python train.py --n_layer=8 --d_model=192 --n_experts=256 --experts_per_token=8 --d_expert=48 --d_shared_expert=0 --activation="squared_relu" --moe_layers=[1, 2, 3, 4, 5, 6, 7] --router_score="softmax" --normalize_top_k=true --routed_scale=1.0 --balance_loss=0.00081 --balance_bias=true --router_z_loss=0.001 --n_groups=4 --groups_per_token=2 --init_std_router=0.0191 --lr_router=0.000913 --vocab_size=16384 --norm="rmsnorm" --norm_eps=1e-06 --tie_embeddings="early" --optimizer="soap_variant" --lr=0.00291 --beta1=0.95 --beta2=0.95 --batch_tokens=[32768, 65536, 131072] --seq_len=512 --train_tokens=454500000 --steps=7303 --dataset="wikipedia_en"
Below are experts of layer 5 (counted from 0) of a mixture-of-experts language model. Rows are named router (the router's row for the expert), up (a neuron's input weights, with its number) and show model dimensions 0-191. Each number is 128 + 24 x the weight over its row's rms, rounded and kept within 0 to 255.
Before each expert's rows: "mostly gets" lists some tokens that are sent to it at least half of the time. This comes from a sample of Wikipedia text that the model never trained on.

# expert 106
mostly gets: " including", " include", " such", " often", " includes", " well"
router [ 96 143 158 121 134 148 143 172 105 162 136 133 125 184 130 164 106  96  90 111 165 115 145 120  99  88 139 120 131 126 147 135 128 138 119 126 107 145 164 124 147 103 144 133 134 119  90 132  87 129 138  88 149 108  90 131 122 113 111 139 114 137 125 145 191 160 122 185 114 114 131 119 135 123  86 179 103 130 112 115 115 148 125 101 140 106 111 135 153 130 158 141 103 132 101 161 141 165 161 125 126 148 128 110 115 108 133 111  94 111 116 105 159 113 120 124 108 130  71 171 134 166 122 149 111 201 141 119 130 139 160 111 144 135  87 117 151 137 175 163 141 120 120 178 135 131 156 122 105 127 190 121 142 122  99 109 132 135 164 139 167 112 145  94 114 136 101 155 160 108 134 123 158 103  98 143 122 156 149 101 140 139 117  76 116  94 153  84 109 111 104 135]
up0 [135 110 144 104 138 204 117 126 130  96 131 105 111  80 170 123 144 144 175 125 159  57 115 125 124 124 156 177 178 103 123 114  87 122 109  92 145 149 179 122 107 111 124 153 114 165 124 138 141 100 140 158 149 127 139 122 127 180 103 108 155 149 120 136 136 132 145 122 168 171 153 117 127 157 185 173 112 155 117 154 145 154 136 104 164 126 119 111 116 117 115  99 131 140 131 129 131  93 120 124 187 158 131 104 117  62 125 104 156 122 134 144 127  95 132 128  78 173 134 136 154 128 131 120  99 137 149 149 147 139  97 102  98 139 117 140 101 151 135 118 135 107 128 124 107 118 144 132 148 140 119 135 140 160 147 148 108 120  93 109 146 118 135 144 143 159 137 149 137 120 150  76 154 118 132 131 129 123  86 138 100 143 134 136  94 131 171  89 107 160 112 133]
up1 [133 138 147  93 126 122 132 167 119 110 124 131  77 150 153 103 111  85 115  96 171  87  93 129 126 112 132 136 106 180 121 150 107 175 118 141 122 106 162 132 124 131 118  99 112 112 133 150 182  85  90 114  89 138 106 117  96 184 154  91 132 132 180 142 114 137 123 139 158 148 143 137 117 117 103 131 143 161 140 163 146 152  89 103 137  90 104 130 122 113 131 148 128  70 135 136 151 126 126 150  95 150 132 115 137 145 112  95  92 107 111 133 159 126 153 128  88 119 120 136 107 142 142 174 162 165 119 110 127  87 144 162 182 104 112 126 111  95 102 160 129 129 123 151  78 154 101  90  98 119 147 166  99 122 132 156 118 150 125 100 171 102 168 127  90 137 102 140 128 124 141 127 118  91 120 131 120 134 126 166 160 153 113 131 154 136 129 132 106 146 121 110]
up2 [143 137 148 124 130 136  88 114 137 148 139 137 128 142 120 114 132 143 152 114 124 127 160 178 168  97 140  94 107 110 131 117 120 130 149 184 154  87 137 109 116 152 122 136 135 142 124 146 139 191 103 130 102 157 141 123 107 169 134 128 134 112 130 161 140 172 169 100 123 120 124  96 206  98 136 115 141  94 141 126 114  92  95 122 137 153  84 136  76 126 158 135 127 129 107 113 119 138  98 106 138 115 108 133 130 164 140  90 131 138 153 124 137 119 116 105 108 129 161 106 109 141 150 124  89 116 164 116 121 135 154 131 115 145 153 145 146 123 103 155  85 151 117 150  88 146 134 112 106 117  77 133 118 105 115 104  94 166 119 106 133 127  71 159 117 135 117 135 114 140 148 133 154 133 140 213  97 136  92  84 126 118  62 125 121 154 116 128 103 112 156 164]
up3 [148 155 192 172 134 150 134 108 127 133 148 126 170 146  68 145 138 121 155 164 123 153 159 151 145 133 111 136 106 160 136 103 150 149 127 106 139 158 137 123 114 110 157  65 142 164 122 147 161 148 130 128 151 123 113 155 159 143 137 118 122 115 133  95 142 122 121 129 180 121  91 103 153 118 143 147 145 162  96 103 133 121 135  92 138 164 138  91 125 118 166 104 115 106 122 158 111 144 145 148  71 137 114 145 138 134 168 160 131 145 136 146  64 118 151 125 121 138 154 121 133  99 124 157 151 145 160 135 125 130 152 143 159  57 126 104 125 144 141 154 133 133 100 178 161  96 127 151 127 119 118 105 160  98  84 109 105 143 116 137 147 125 121 113 134 131 142 110 161 144 141 108 192 111 130 169 135 116 177 133 136 155 131 106 138 150 113 138 110 126  94 174]
up4 [ 90 160 181  95  98 105 142 140 148 120 133 111 107 114 123 135  89 136 171 155 156 163 129 117 118 123 155 119 159 148 176 162 156 122 105 155 117 105 164 158 122 156  90 176 107 139 148 119 122 149 159 104 158 129 150 120 153 154 159 112 140 157  89 123 100 128 115 126 130 147 161 101 122 138 194 120 154  97 150 111 130 115 147 114 100  90 139 115 132 203 146 143  95  90 181 148 141 103 140 178 121 122 128 134 130 110 135 117 134 121 147 104 150 124  95 100 121  99 111 159 162 157 132 155 144 130 150 160  75 128 129 126 104 131 142 165 131 129  89 131 126 168 123  92 119 107 112 129 116 102 159 128 122 112 103 122 102 127 116 144 132  89 107  95 121 129 193 125 116 121 151 182 150 131 129 117 126 135 117 137 134 136 115 136 145 156 110  98 132 133 131 172]
up5 [104 127 145 139 134 146 144 126 140 152 158 111 131 163 162 105 111 159  97 133 165 135 121 124 172 114 140  81  96  77 133 127 159 122 111 176 110 111 144 138 149 117 141 119 137 149 144 125 134 136 161 137 108 104  95 120 108  88 125 122 155 143 106 104 164 129 121 149 103 110 118 128 113  99 100 109 114 156 106 112 118 132 137  87 137 144 114 159  89 128 153 147 168 174 117 125 122  92 132 131 129 151 118 137 111 128 136 137 176 116 122 100 132 111 151 145 146 104 130 108 145 165 157 127 141 129 151 142  36 158 129 124  93 114 126 108 162 140 177 132 144 153 107 145  76 146 160 129 106 171 145 124 144 105 113 108 142 114 143 131 151  95 121 100  68 158  97 125 123 190 127  82 149  99 139 112 145 147 120 175 142 135 112 107 145 111 169 109  99  96 105 157]
up6 [ 72 114 105 170 155 133 134 136 129 132 204 137 175 140 141 125  89 117 123 103 139 102 111 179 136 137 151 114 152 128 171 151 144 123 123 158 142 122 135 127 171 110 147  94 157 137 124 166 129 125 129 120 148 131 139 164 103 130 144 148 151 119 124 113 118 122 118 120 149 168 122  99 153 162 135 103  95 166 130 101 140 145 137 152 119  87 129 115  63 149 145  71 143 149  84 132 150 144 116 108 189 108 180 156  92 114 121 158  91 129 130 110 159 138 133  96 129 137 156 107 116 121 156 142 119 136  86 126 116 140 142 100 162  94  97 128 151  98 113 136 136 134 115 171 140 140 117 117 138 176 125 145 105 153 123 114 153 151 117 127 110 118 148 132  59 157 144 136 143 141 114 157 146 129 130 139 129 130 103 124 128 129  98 103 120  97  94 139  97 108 182 141]
up7 [158  81 148  93 135 102 128 175 109 113 118 174  87 127 138 153 140  98 113 182 130  79 143 187 137 134 121  94 107 166 123 101 110 110 102 128  83 139 105 142 155 113 110 150 115 156  88 142  96 139 127 146 163 117 151 131  90 114 138 111 118 108 156 145 113 101 154 122 137 126 121 103 185 141 139 135 133 149 168 129 185 131  93 108 123 152 141 167 121 148 127 141 144 116 149 140 145 158 137  91 125 171 143 121 166  88 148 132 160  66 137 147 134 119 128 164 116 142 102 153 138 118 120 118 128 160 131 150 104 110  98 108 111 113 166 149 104  92 142 168 100 153 120 154 136 132  51 158 114 117 108 145 167 111 139 132 139 128 115 134 120 126 155 142 139 124 158 134 160  91 129 125 110  77  99 132 135 134 103 128 131 140 111 135 142 109 136 122 151 133 146 161]
up8 [161  94 130 135 112 124 110 116 126 123 101 139  83 132 160 106 103 118 150 114 141 178 148 141  97 137 108 110  81 161 104 117 130 138 144 102 123 161 116 111 107 141  91  99 116 175 118 141 100 158 107 153 120 127 126 127 108 111  83 134 138 115 122 108 104 172 110 121  66 153 106  82 137 119  81 139 121 100 100 125 117 144 108 169 143 123 136 105 136 168 117 151 177 174 182 138 132 132 145 101 147 172 122 114 133  79 160 126 133 157  85 121 175 117 118 130 137 125 108 145 127 148 114  99 137 154 121  89  94 159 149 123 113 121  97 122 135 129 108 121 133 152 125 166 121  95 115 148 155 163  93 140 117 113 158 135 137 108 157  85 122  84 129 130 115 112  90  86 132 155 147  93 160 101  93  85 122 168 131 138 123 122 111 142 115 121 161 126 127 175 134 135]
up9 [123 120 117  97 157 108 122 122 132 154 119 161  87 106 113 138 137 114 170 109 166 132 156 146 118 151 119 170 133 139 156 100 161 125  86 125 158 132 148 137 145 148 161 138  62 153 191  69 153 134 115 116 130 115 141  87 133 139 145 134 144 103 128 128 126 106 122 123 109 133 156 149 202 135 195 122  94 120 118 130 118 110 140 106 114 120  99 107 143 155 125 121 151 159 152 175  95 163 160 149 144 134 160 150 141 121 149 128 152 132  95 114 126 141  98 142 143 149 103  92 129 116 163 111 131 151 117 111  67 169 127 132 136 146 119 153 143  99 129 150 109 135 139 163  96  78 121 120 140 128  95 151 116 137 135 115 129  81  98 182 155 128 125  97 136 138 118 120 132 117 138 152 154 116 104 118 113 198 106 115 139 136 123  97 106 167 140 125 134 146 116 121]
up10 [139 109 157 152 128 149 132 152 139 115 133 129 123 179 102 128 138 167 118  94 166 128 115  95 115 128 168 134 183  80 108 153 147 127 108 130 155  82 136 144 159 145 155 130 116 149 158 113  72 131 126 127 136 145 130 121 154 123 102 154 113 143 157 167 198 120 154 133 134  89 126  93 120  94 130 153 145 142  75 137 152 149 135 125 115 131 131 126 130 130 136 134  44 145  98 106 100  90 113 108 128 113 142 117 141 149 138 104  94 190 135 130 154  81 135 121 156 135 121 144 158 178 140 148 135 178 110 147  74 119 142 148 142 123 123 112 134 156 146 147 137 140 153 143 131 134 143 115 146 151 169 131 139 110 126 139 126 174 133 146 138 128 146  94  84 105 141 140 108 119 124 146 137 106 121 133 154 145 169 122 113 132  97 143 130  77 178 116 129  92 125 126]
up11 [ 87 114 134 152 119 127 115 135 105  93 125 159 104 167 173 170  93 140 131  71 106 137 163 148 155 108  95 112 114 144  94 131 142  97 159 154 130 116 150  68 167 106 109  94 143  82 118 127 148 105  72 141 149 103 112 168 119 134 136 133 120  94 166 164 129 124 142 163 158 137 110  95 110 127  93 144 115 112 135 114 152  97  94 115 102 144 137 101 140  79 126 127 119 122 130 160 113 141 107 140 127 114 113 107 120 121 145  86 102 124 107 146 142  93  65 113 132 102 135 111 134 124 136 129 125 136 112 101 131 119 140 132 119 140 146 154 127  96 135 171 175 182 120 134 117 134 154 151 111 108 115 147 112 154 126 129 122 134 110 109 163 120 172  92 135 142 124 131 118 113 146 148 144 116 140 149  80  88 145  74  97 152 121 131 130 131 189 110  96  94 131 119]
up12 [131 115 137 165  97 115 122  90 131 158 135 129 148 142 126 152  98 146 103 140 124 156 137 153 144 100 142 169 126 134 123 120 179 174 138  91 107 124  97 141 153 127 144 165 145 129 142 108 126  78  72 109  99 176 130 114 140 172 117 152 110 121 152 131 109 136 103 118 167 161  93 115 116  89 111 134 170 118  89 130 157 103 144 118 120 128 142 119 121  99 126 162 142  99 132 129 116 144 121  90  82  99  99 140 153 124 120 144 153  88 114 145 105 140 188 144 164 111  94 106 128 107  99 108 146 118 113 126 166 120 109 127 142 122 165 118 144 123 142 176 113 112  80 156 138  85 128 143 130 132 152 138 146  93 174 118 130 164  90 110 116 135 150 158 150 166 138  67 147 132 125 113 124 130 130 136 100 153 137 120  71 128 140 162 135 155 164 128 153  85 131 126]
up13 [131 108 125 139 111 121 129 127 158 156 129 114 121 132 173 161  98 128 132  92 154 142 157 159 112 117 152  92 104 111 112 155  66  89  94 119 135 137 145 118 153 136 102 132  93 120 118 133 133 146 144 115 110 150 110 144 134 114 112 123 150 115 130 114 106 117  82 117  91  94 142 170 114 106 115 156  99 129  83 114 153 143 125 113 137 110 130 123 116 103 141 121 133 178 109 124 101 110 148 112 123 114  80  84 147  92 165  83 117 138 146 139 110 104 112 140 115 117 122 142 135 191 200 145 113 114 152 125  75 126 145 117 152  98 144  63  97 133  84 127 141 126 131 153  86 105 134  89 157 151 160  92 116 172 126 112 112 120 153 131 154 131  90 123 107 112 109 145 111 106 121 100 155  87 129 145 135 133  71 130  73 103 130 119 148 129 104 124 112 128 115 147]
up14 [140 135 114 146  94 106 111 155 137 142  95 139 117 118 113 151 121 124 112 111 130  50 168 117 170 137 137 138 139  93 139 137 110  83 132 155  95 122 153 113 119 127 169  84 148 163 101 158 150 141 120 121 140 128 118 150 164 136 132 113 142  93 116  72 134 137 111 150 138 140  85 119 125  68 160 129 139 153 108  97 133 156 119  56 129 130 149 123 125 133 119 168 123 148 170  90 135 182 140 124 162 130 132 105 140 145 129 143 138 133 131 115 154 135 124 153 124  95 109 126  98 137 137 134 161 137 126  89 124  93 156 138 141 154 117 131 137  97 108 149  88 120 170 169 119 108 154 137 140 130 160 128 169 112  97 159 119 140 132 137 124 129 130 119 126 155  66 173 123 129 145 123 151 115  71 155 103 138 140 149  87 138 119  87 158 162 106  89 101 138 156 134]
up15 [115 132 161 130 161 158 114 131 106 114 187 106 116 175  94 102  78 115 103 118 111 173 137  83 114 106 123 145 148 141 138 144 124 115 117 103 130 138  84 175 133  99 132 198 147 169 118 129  97 147 105 131 168 129 140 136 166 110 152 150 161 112 116 156 151 137 132 120 116 137  83 109 105 139 157 152 127 153  98 107  95 142 149 122 102 107 161 113 113 111  93 118 131 122 108 127 111 141 160 154 129 122  81  96 110 114 116 129 105 149 131 168 137  76 125 156 147 106 125 152 103  94  80 151  97 146 152 140 160 128 104  93 125  78 154 135 138 141 105 129 126  93  91 141 137 134 156 141  96 143 118 164 105 136 130  92 151 132 156 172 119 101 131  96 135 139 102 153 117  99 130 135 124  86 115 107 108 155 118 117 111 115 127 141 119 153  91 137 113 121 182 141]
up16 [103 120 150 124 149 155  91 117 114 146 156  98 115 127 206 117 119 136  68 113 110 117 122 186 151  82 119 154 112 134 179  97 124 159 113 125 139  82 172 103 114 126 153 121  91 109 150 126 118 109 126 129 103 130 154 128 143 116 104 149 119 128  86 162 112 114 131 131 148 143 101 162 143 103 153 134 110 104 105 136 146 116 100 158 139 120 126  99 126 132 111 134 111 125 135 173 139 132 138 121 149  97 183  90 130 155 142 121 157 102 115 112 143  79 161 124  96 116  93  97 130  73 170  95 107  85 174 136 120 135 109 140 146  90 135 137 141 159 142 159 146 114 178  98  82 106 131 126 157 130 104 122 135 137 138 108 163 159 119  94 155 163 129 155  97 109 133 123 153 130 124 165 114  88 138 107 171 110 127 125 136 138 153 135 142 130 133 135 153 123 145 140]
up17 [138 141 120 101 166 141 126 147 143 155 161 150  93 107 150 120 172  91 144 118 127 142  71 156 123  97 134 135 105 143 111 139 113 116  98  98 152 154 137 124 138 119 133 106 143 106 131 102 164 135 138 101 113 121 104  93 123  80 153  86 104 136 110 131 138 121 111 132 169 120 133 128 111 134 136 115 128 109  98 105 126 136 134 127 149 137  78 153 132 135 108 151 125 123 128  98 114 162 111  96 102 153 101 116 126 141 140 140 115 110 168 107 110 129  83 158 125 144  82 150 163 117 146 130 131 130  81 162 112 157 142  78 128  81  85 134 140  56 142 145 164 164 154 136 145 114 106 131 107 127 110 111 123 139 141  88 105 136 123  90 151 165 162 111 152 173 128  97 145 136  98 121 167 104 152  91  91 177 106 128  82 166 121 125 145 120 150 151 139 140  83 100]
up18 [164 151 117 110 148 148 121 146 118 150 123 133 142 143 188 146 100  85  98 150 102 101 103 156 126  95 119 130  70 127 151  69 114 117 109 131 114 119 118 134 133 135 129 124 107 170 128 128 118 126 119  55 173 161 173 134 127 134 107 104 103  87  98 127 128 106  92 135 146 124 105 117 141 114 149 132 116 119 143 117  78 143 118 158 106 152 139 119 127 145 131 142 136 138 103 138  93 202 182 149  94 131 118  98  51 153  64 166 113 113 136 129 155 165 153 157 123 123 152 128 114 144 138 129 127 117 133 144 123 111 128  80 129 143 136 134 144 121 129 150 142 101  95 185 105 157 116  96 105 170 128 139 104 136 115 105 129 129 129 140 119 139 133 120 125  82 124 159 122 122 143 151 103  84 124 127 113 138 140 128 147 107  94 110 115 130 117 113 169 140 145 111]
up19 [143 147 147 121 111 140 138 158 141 109 136 145 145 123 116 153  99 152 102  96 139  76 189 154 125 110 158 138 141 157 128 133 144 119 113 120 156  95 140 139 130 145 123 125 149 161  99 161  82 159 101  65 137  86 146 166 134 153 124 132 153 154 162 125 171 102 132 165 150 132 122 127 159 142 144 150 133  94 119 160 125 123 130 112 108 102 108  91 128 118 108 102 129 131 109  94 127 116 109 108 145 173 151 151 174 110 119 126 112 158 148 104 173 111 118  88 130 153 154  93 122 128 113 136 110 109 104  88 130 158 145 117 150  74 129  96 128  90 106 167 111 128 158 121  87 134 103 135  96 144 119 162 133 113 143  77 105 147 123 161 122 119  69 102  91 125 137 152 132 138 114 130  83 130  80 146 172 115 123 134 108 115 114 139 125 150 140 145 122  74 136 123]
up20 [101  99 120 113 128 131  90 118 150 139 110 118 155 110 122 128 105 116 125 122 168  92 114 135 116 155 129 115 134 126 137 131 155 139 158 133 149 118 159 122 124  92 159 138 150 157 120  98 111 137 103  99 126 123 131 128 105 160 142 101 139 102 104 138 145 130 134 152  67 127 111 150 134 170 131 135 105 125 116 116 177 150  70 132 144  93 143 147 155 146 180  96 168 100  92 115 134 124 118 135 124 118 127  37  96 108 124 148 155 119 146 158 135 157 143 114 117 118 125 113 173 116 101 104 152 194 138 118 161 150 130 150 156 126 142 133 129  97 152 122 147  92 117 125 134  86 113 160 171 138 130 162 130 117 107 158 133 154  76 152  79 143 149 100 108 175 114 165 140  97 115 159 111  85 121 127 146 117 163 183 144 115 155 132 141 121 134 112 125 161 143 137]
up21 [148 120 115  84 140 118 109 113 127 110 141 142  85 145 181 136 144 100 155 116 135 119 144 112 127 133 139 125 122 130 204 160 120  95 144 104 137 137 137 146 121 146 142 113 105 114 122 120 140 141 180 150 143 120 102 146 108 110 147  98 132 123 140 110 134 117 108 152  90 145 112 163  99 130  77 147 157 140 112  96 130 117 102  75 166 127 196 130 133  67 127 140 111 153  97  98 136 138 101 113 106 129 119 101 112  82 121 105  94 136 171 126 130  85 135  99 106 107  94 137 105 146 122 110 120 109 137 125 146 143 116 154 109 106 105 123 142 119 106 103 112 167 135 153 143 127 189 143 113 126 148 173 112 131 114 127 147  83 133 168 101 132 111  94 123 161  70 122 108 128 134  93 111 102 166 145 125 112 130 164 126 162 134 123 125 145 103  94 104 146  64 122]
up22 [141 133 177 131 147 198 123 137 127 100 116 159 105 111 120 106  85 129  92  67 129 157 124 134 135 152 148 106 126 161 128 110 119 148 189 126  79 105 155 154 174 116 151 136 160 123 129 144 118 124 127  94 139  80 126 151 126 155 183  97 136 142 149 131  94 104 137 175 115 133 141 115 125 140 121  90 110 113 117 104 138 149 116 113 109 136 159 103 140 145 127 125 143 101 157 120  99 125 132 109  97 101 133 135 201 128 106 155 149 145 113 160  96 124 161 142  81  95 109  96  98 143 139 100 130 144 106 136 145  97 113  91 125 116  87  78 120 136 146 147 116 113 114 177 140 153 139 141 138 114 136 168 135 108 113 141 193 141 129 127 121 141 107  72 112  93  99 100 139 132 155 125 133  98 112 135 137 144 143 111 141 117 116 117 143 171 128 121 125 149 127 119]
up23 [127 117  98 131  82 114 150 169 109 127  95 104 106 144 162 101 117 118 123 137 157  88 138 143 127 115 122 110 121 162 104 107 150 150 169 155  97 164 149 115 145 119 150  94 122 100 122 129 106 163 136 149 141 152  92 145 146 161  82 130  96 120 150  94 158 130  98 128 129 129 122 160 109 140 109 147 138 127 142 165 177 115 138 181 105  99 159 163 153 143 124 117 115 121  89 139 142  92 173 166 130 166 142 113 152 121 137 128 139 124 116 102 121 112 115 146 141 145 114 130 170 122 179 160 149 115 135 140 161 103 130 126 129 132 134 109 166 160 142 149 150  98 131 123  95 124 110 127 140 174 159 104 158  77 108 147 114 161 169 107 140 151 175 148 107 140 141 125 122 158 208 116 107  73 108 124 128 118 138  95 121 118 143 135 140  77 135 153 127 133 136 148]
up24 [128 142 150 127 119 173 137 143 150 150 193 145 120  97 113 135 121 113 120 133 132 145 146 136  76 103 152 147 145  70 131 130 128 133 106 167 135 165 170 140 147  94 148 138  83 116 162 152  81  83 128 100 143 121 127 103  97 142  97 142 133 128 174 135 145 141 152 145 154 147 113 136 107 171 128 159 124 120 145 114 115 107 134 149  98 132 128 109 145 128 148 129 121 135 116 154 105 150 139 166 166  86 151 134 119 117 146 172 151 157 102 107 163 133  77 146 108 126  78 169 137 119 148 119 116 104 149 147 127 178 111 151 135 128 128 101 170 113 123 173 115 119 164 133 136 145 119 135 144 167 159 112 125 120 130 123 131 132 168  98 153 111 145 125 105 109 157 140 118 161 128 114 140 144  96 165 154 152 151  85 145 144 107 123 151 104 155 136 116 213 132 146]
up25 [103 112 159 157 118 114 154 107 127 155 112  95 145  91 159 131 142 134 142 105 156 154 130 138 104 121 103 122 121 183 125 120 121 158  81 128 107 163 188 115 124 115  99 116 102 119 110 137 153 106 146 116 133 156 104 154  94  88 105 122 158 149 120 130 160 150 131 117 113 188 161 164  70 132 147 121  67 106 127  95 118 114 139 179 139 108 139 138 142 137  78 118 124 148 135  88  94 100 141 137 142 105 145 110 102 156  74 145 116  89 107 128 137  96 125 110 114 146 113 134 124 134 118 100 145 184 154 124 120 117 123 118 136 166  80 123 112 142 128 117 137 174 152  96 149 100 146 122 124 169 140 149  92 123 149 113 101  97 127 145 135 124 116 126 131 100 111 125 109  94 115 149 113 104 126 136 128 137 150 108 150 109 141  80 145 116 125 201 104 137 110 102]
up26 [109 143 137  98 104  86 146 171 164 150 155 143 113 125 111 148 140 160 162 136 133  92 127 165 126 126 161  92 144 148 120 154 124 149  89 140  86 121 136 111 131 132 144 134 111  94 104  90 156 108  65 163 115 117 155  84 117 117 138 138 129 112 172 135 119 128  99 149  91 155 161 196 120 162 161 121 137 173 139  85  90 141 149 174 119 139 132 130 123 135 110 148 148 122 156 145  61 107 171 137 130 103 116  96 131 144 126 119 149 151 127 108 140 128 107 114 124 127 111 142 138 147 165 129 140 124 137 113  98 123 154 115 159 163  95 159 128 103 114 132 153 147 160 150 133  87 135 104 137 142 128 107 135 126 169  92  98 108 127 162  98 122 121 143 145  94  81 183 110 130  68 119 153 139 130 113 140 134 123 130 135 171 137 118 119 116 128 101  98 136 146 136]
up27 [177 139 159 138 130 139 128 123 149 137 127 137 117 143 183 133 137  91 108  76 116 108 163 112 137 101 140 139 117 117 174 103 131 169 126 164 146 155 128 148 130 157 128 103 197 117 128 152 108 103 144 115 108 112 112 143 120 165 124 105 123  98 174 131 191 122 155 128  99 122  96 133 138 113 105 165 124  82 151 146 126 131 126 141 109 125  86 148 139 144 131 126 131 114 126 113 126 130 167 126 129 138 119 139 125 125 136 171 108 129 129 124 139 135  77  80  84 114  94 142 116 160 164 118 164 136 166 108 143 122 125 103  85 113 108 134 162 158 143 156  93 155 129 144  82 130 129 130 116 134 149 167 131 122 126 139 148 128 187 112 139 127 137 115 142 177 103 106 147 141 133 106 159 162 133 145 138 115 129  68 121 128  81  75 138 115 167  89 152  91 148 136]
up28 [ 88 138 174 128 123 139 142 179 119 175 132 175 129  96 125  80 131 145 142 114 172  93 146  94 120 163  73 134 142 127 139 144 144 145 163 147 163 104 104 145 118 142 123 146 105 118 125 133 144 142 127 121 143 149 117 126 163 131 120  68 126 145  95 159 103  80 135 117 122 116 110 116 105 111 152 113 188 128 101 115  84 102 112 166 161 135 117 133 126 121 118 146 140  90 118 153 163 131 147 145 128 121  97 136 149 147 161 128 147  90 158 122 159 116 185  93  87 132 117 122 105 138 146 114 116 125 102 134 154 173 133 112 140 137 166 122 149 124 166 133 119 126 141 109 128 118 113  94 120 141 127 156 109 133 101 119 185 149 133 127 110 164  81 115  93 162  94 166 133 126 114 151 116 110 151 129  81 103 169  88 157 115 140 146 129 159 124 131 132 101 100 119]
up29 [114 136 125 126  99  97 121 146  96 110  92 106 157 149 109 127 112 121  99 116 167 116 157 171 125 109 138 163 147 168 129 175 113 162 114 120 166 170  78 144 137 159 129 167 137 127 122 155 118 145 164 125 144 129 138 123 112 107 182 145 118  94 135 124 107 173 166  98  96 144 135 127  76 104 147 101 156 104 138 168 147 168 128 131 194  94 134 150 143 149 134 116 118 128  90 136 105 132 149 146 117 109 117 118 116 147 125 116  94 112 131 105 149 117 139 126 128 116 103 129 126 140 109 143 116 104  99 164 164 148 142 109 163 105 107 133 113 106 134  89  90  52 138 159 125 131 109 142 122 137 184 104  90 122 115 153 112 140 113 109 148 129 120 119  71 130 128 141 109  61 155 118 114 132 130 136 123  78 150 122 138 142 122 149 125 142 139 130 129  80 110 108]
up30 [ 98 156 123 140 117  79 146 163 161 133  87  78 106 109 132 118 116 124 124 120 145 119 106 167 121 144 113 101 112 118 110 122 143 137 123 139 117 128 177 126 164  97 117 106 119 159 159 129 150 128 141 124 125 146 120  98 141 116  93 106 111 180  99 164 156 144 157 167 153 123 103 141 120 128 108 129 117  96 112 160 151 110  95 121 128 157  83 110 142 137 157 131 156 183 140  92 118 136 138 125 122 147 132 122 185 103 134 115 121  84 164 111 161 125 151 126 156  64 165 125 182 116 176 143 179 128 148 127 136 119 144 135 149  94  67 113 118 116 149 142 147 155 124 112 120 143 143 108 116 136 150 148 120  77 151 134  87 137 126  73 147 138  83 127 109 144 122 148 165  96 118 154 130 131 134 114 148 128 142 153 151 137 115 118 150 154 130 116 111 171  95 103]
up31 [165 105 169 105 126 141 164 133 111 119 122 144 172 108 118 148 112  94 116 125 137 129 122 131 160 160 110 117 147  99  94 102 103 129 142 122 105 119 114 140 129 155 137 112 141 168 101 108 166 110 181 126 109 118 132  97 131 129 153 109 124 146 113 144 118  93 122  96 118 112 158  78 118 129 129 104 188 158 110 149 144  96 116 116 159 117 173  64 109 164 163 160 109 129 122 119 138 168 144 119 124 155 110 144 124 123 161 119 128 115 116 110 124 163 145 156  98 132 157 195 117 141 163 168 132 137 131 115 113  98 147 124 132 124 123  85 137 116 126 124  94 101 102 176 147 113 105 124 127 147 108 147 163 150 114 154 154 168 136  98 140 129 114 123  77 155 112 107 176 100 139 167 103 133 146 121  80 138 110  96  85 133 107 137 139 132 144  98 144  76 123  95]
up32 [129 149 150 132 107 135 108  94 167 120  92 168 113 133  99 126 117 116 108 117 102 131 107 154 133 169  96 112 105  97 160 125 141 139 142 114 107 102 101 156 121 127 120 142 121  98  97  87 160 115 111 132 132  86 166 106 182 164 116 106 127 141  97 137 109 115 121 152 133 137 126  88 136  92 150 125 108 126 130 112 133 141 124  90 127 140 136 160 121 118 103 112 165 163 127 137 130 188 123 138 134  82 119 125 112 121 122  51 171 101 139 177 122 155 133 125 162  88 115 130 142 120 152 164 137 135 154 144 122 106 143 137 101 126 147 113  91 177 145 111  89 132  86 137 154 120 147 110 114 104 154 163 138  71 106 189 131 140 128 155 127 126 148 112 113 147 126 129 101 139 137 143 122 104 175 125 103 178 100 167 141 147 108 100  86 129 138 164 134 104 118 116]
up33 [109 112 128 154 131 183 122  96 102 153 129 132 135 148 146 137 104 121 127  98  92 112  88 101 164 110 115 137 146 121 138 141 105 107 103 154 118 147 120 151 172 124 149 141 168  95 139 142 112 129 139 137 121  84 107 117 154 134 106  92 100 160 150 122 162 168  98 143 105 131 112 113 113 127 104 153 154 115 125 125 117 125 124 121 110 155 158 113 144 119 148 121 121 148 143 130 106 126 146 146 163 150 126  85 106  90 152 139 163 139 105 134 106  93  74 167  96 129  99 153 170 143 146 164 128 111  97 105 139 127 125 119 137 126 116  98 106 117 159 166 119 174 164 169 123 126 136 131 128 165 148 116 132 113  95 111 148 132 100  98 117 160 161  73 110 134 145 122 146 147 136 142 135 105 102 127 153 168 141 114 100 143 195 109 107 112 200  96 152 149  73  94]
up34 [122 124 135 127  73 165 144 157 153 123 126 130 143 151 187 112 168  95 109 134 113 140 135 149 117 100 133 128 138  91 139 175 152 139 101 158 163 157 174 139 117 163 135 107 108 117 153 112 126 151 138 128 137 117 113 132 126 106 132 100  90 127  97 151 140 138  40  98 115 114 120 120 102 134 123 123 128  97 129 146 131 141 110 117 163 134 116  98  86 112 127 145 122 129 103 197 124 137 122 149 119 133  79 103  88 140 147 136 141 121 131  86 132 151  98 118 137 130 115 146 148 142 157 143 133 158  85 170 143 149 137 108 122 111 163 142 172 141 104 127 105 108  98 104 110 124 118 134 122 133 178 112 111 151 117 154 115 179 161 117 211 122 150 107  86 111 126 117 144 120 111 162 168 140 147 128  97 125 143 109 108 109 141 117 120 112 172 103 106 106 114 128]
up35 [131 114  94 140 166 131 118 152 142 162 136 134 110 160 115 149 141 148 163 101 155 154 115 169 118 176 138 161 107 134 113  84 127 118 135 178 112  65 134 102 142 100 122 133 159 123 114 132 105 168 121 137 162 113 128 136  96 146 124  94 129 143  51 135 152 141 137 123 133 101 119 153 132 104 129 181  79 133 137 133  92 142  96 100 117 160 130 168 153 161 135 169 153 105 151 136 121 147 141 128 170 132 146 132 155  92 141 138 103 141 138 108  97 129 113 137  77 160 130 104 152 137 132 126 122 109  99 192 130 126 124 123 119 136 117 158 119 112 138 105 166 155 111 141  74 138 116 129 110 138 140 123 120 192  92 148 136 155 128 143 173 161 151 142 163  70 135 120 111 136 120 137 118 113 117 128 149 145 137 133 127 131 133 144 166 113 118 145 155 132  93  84]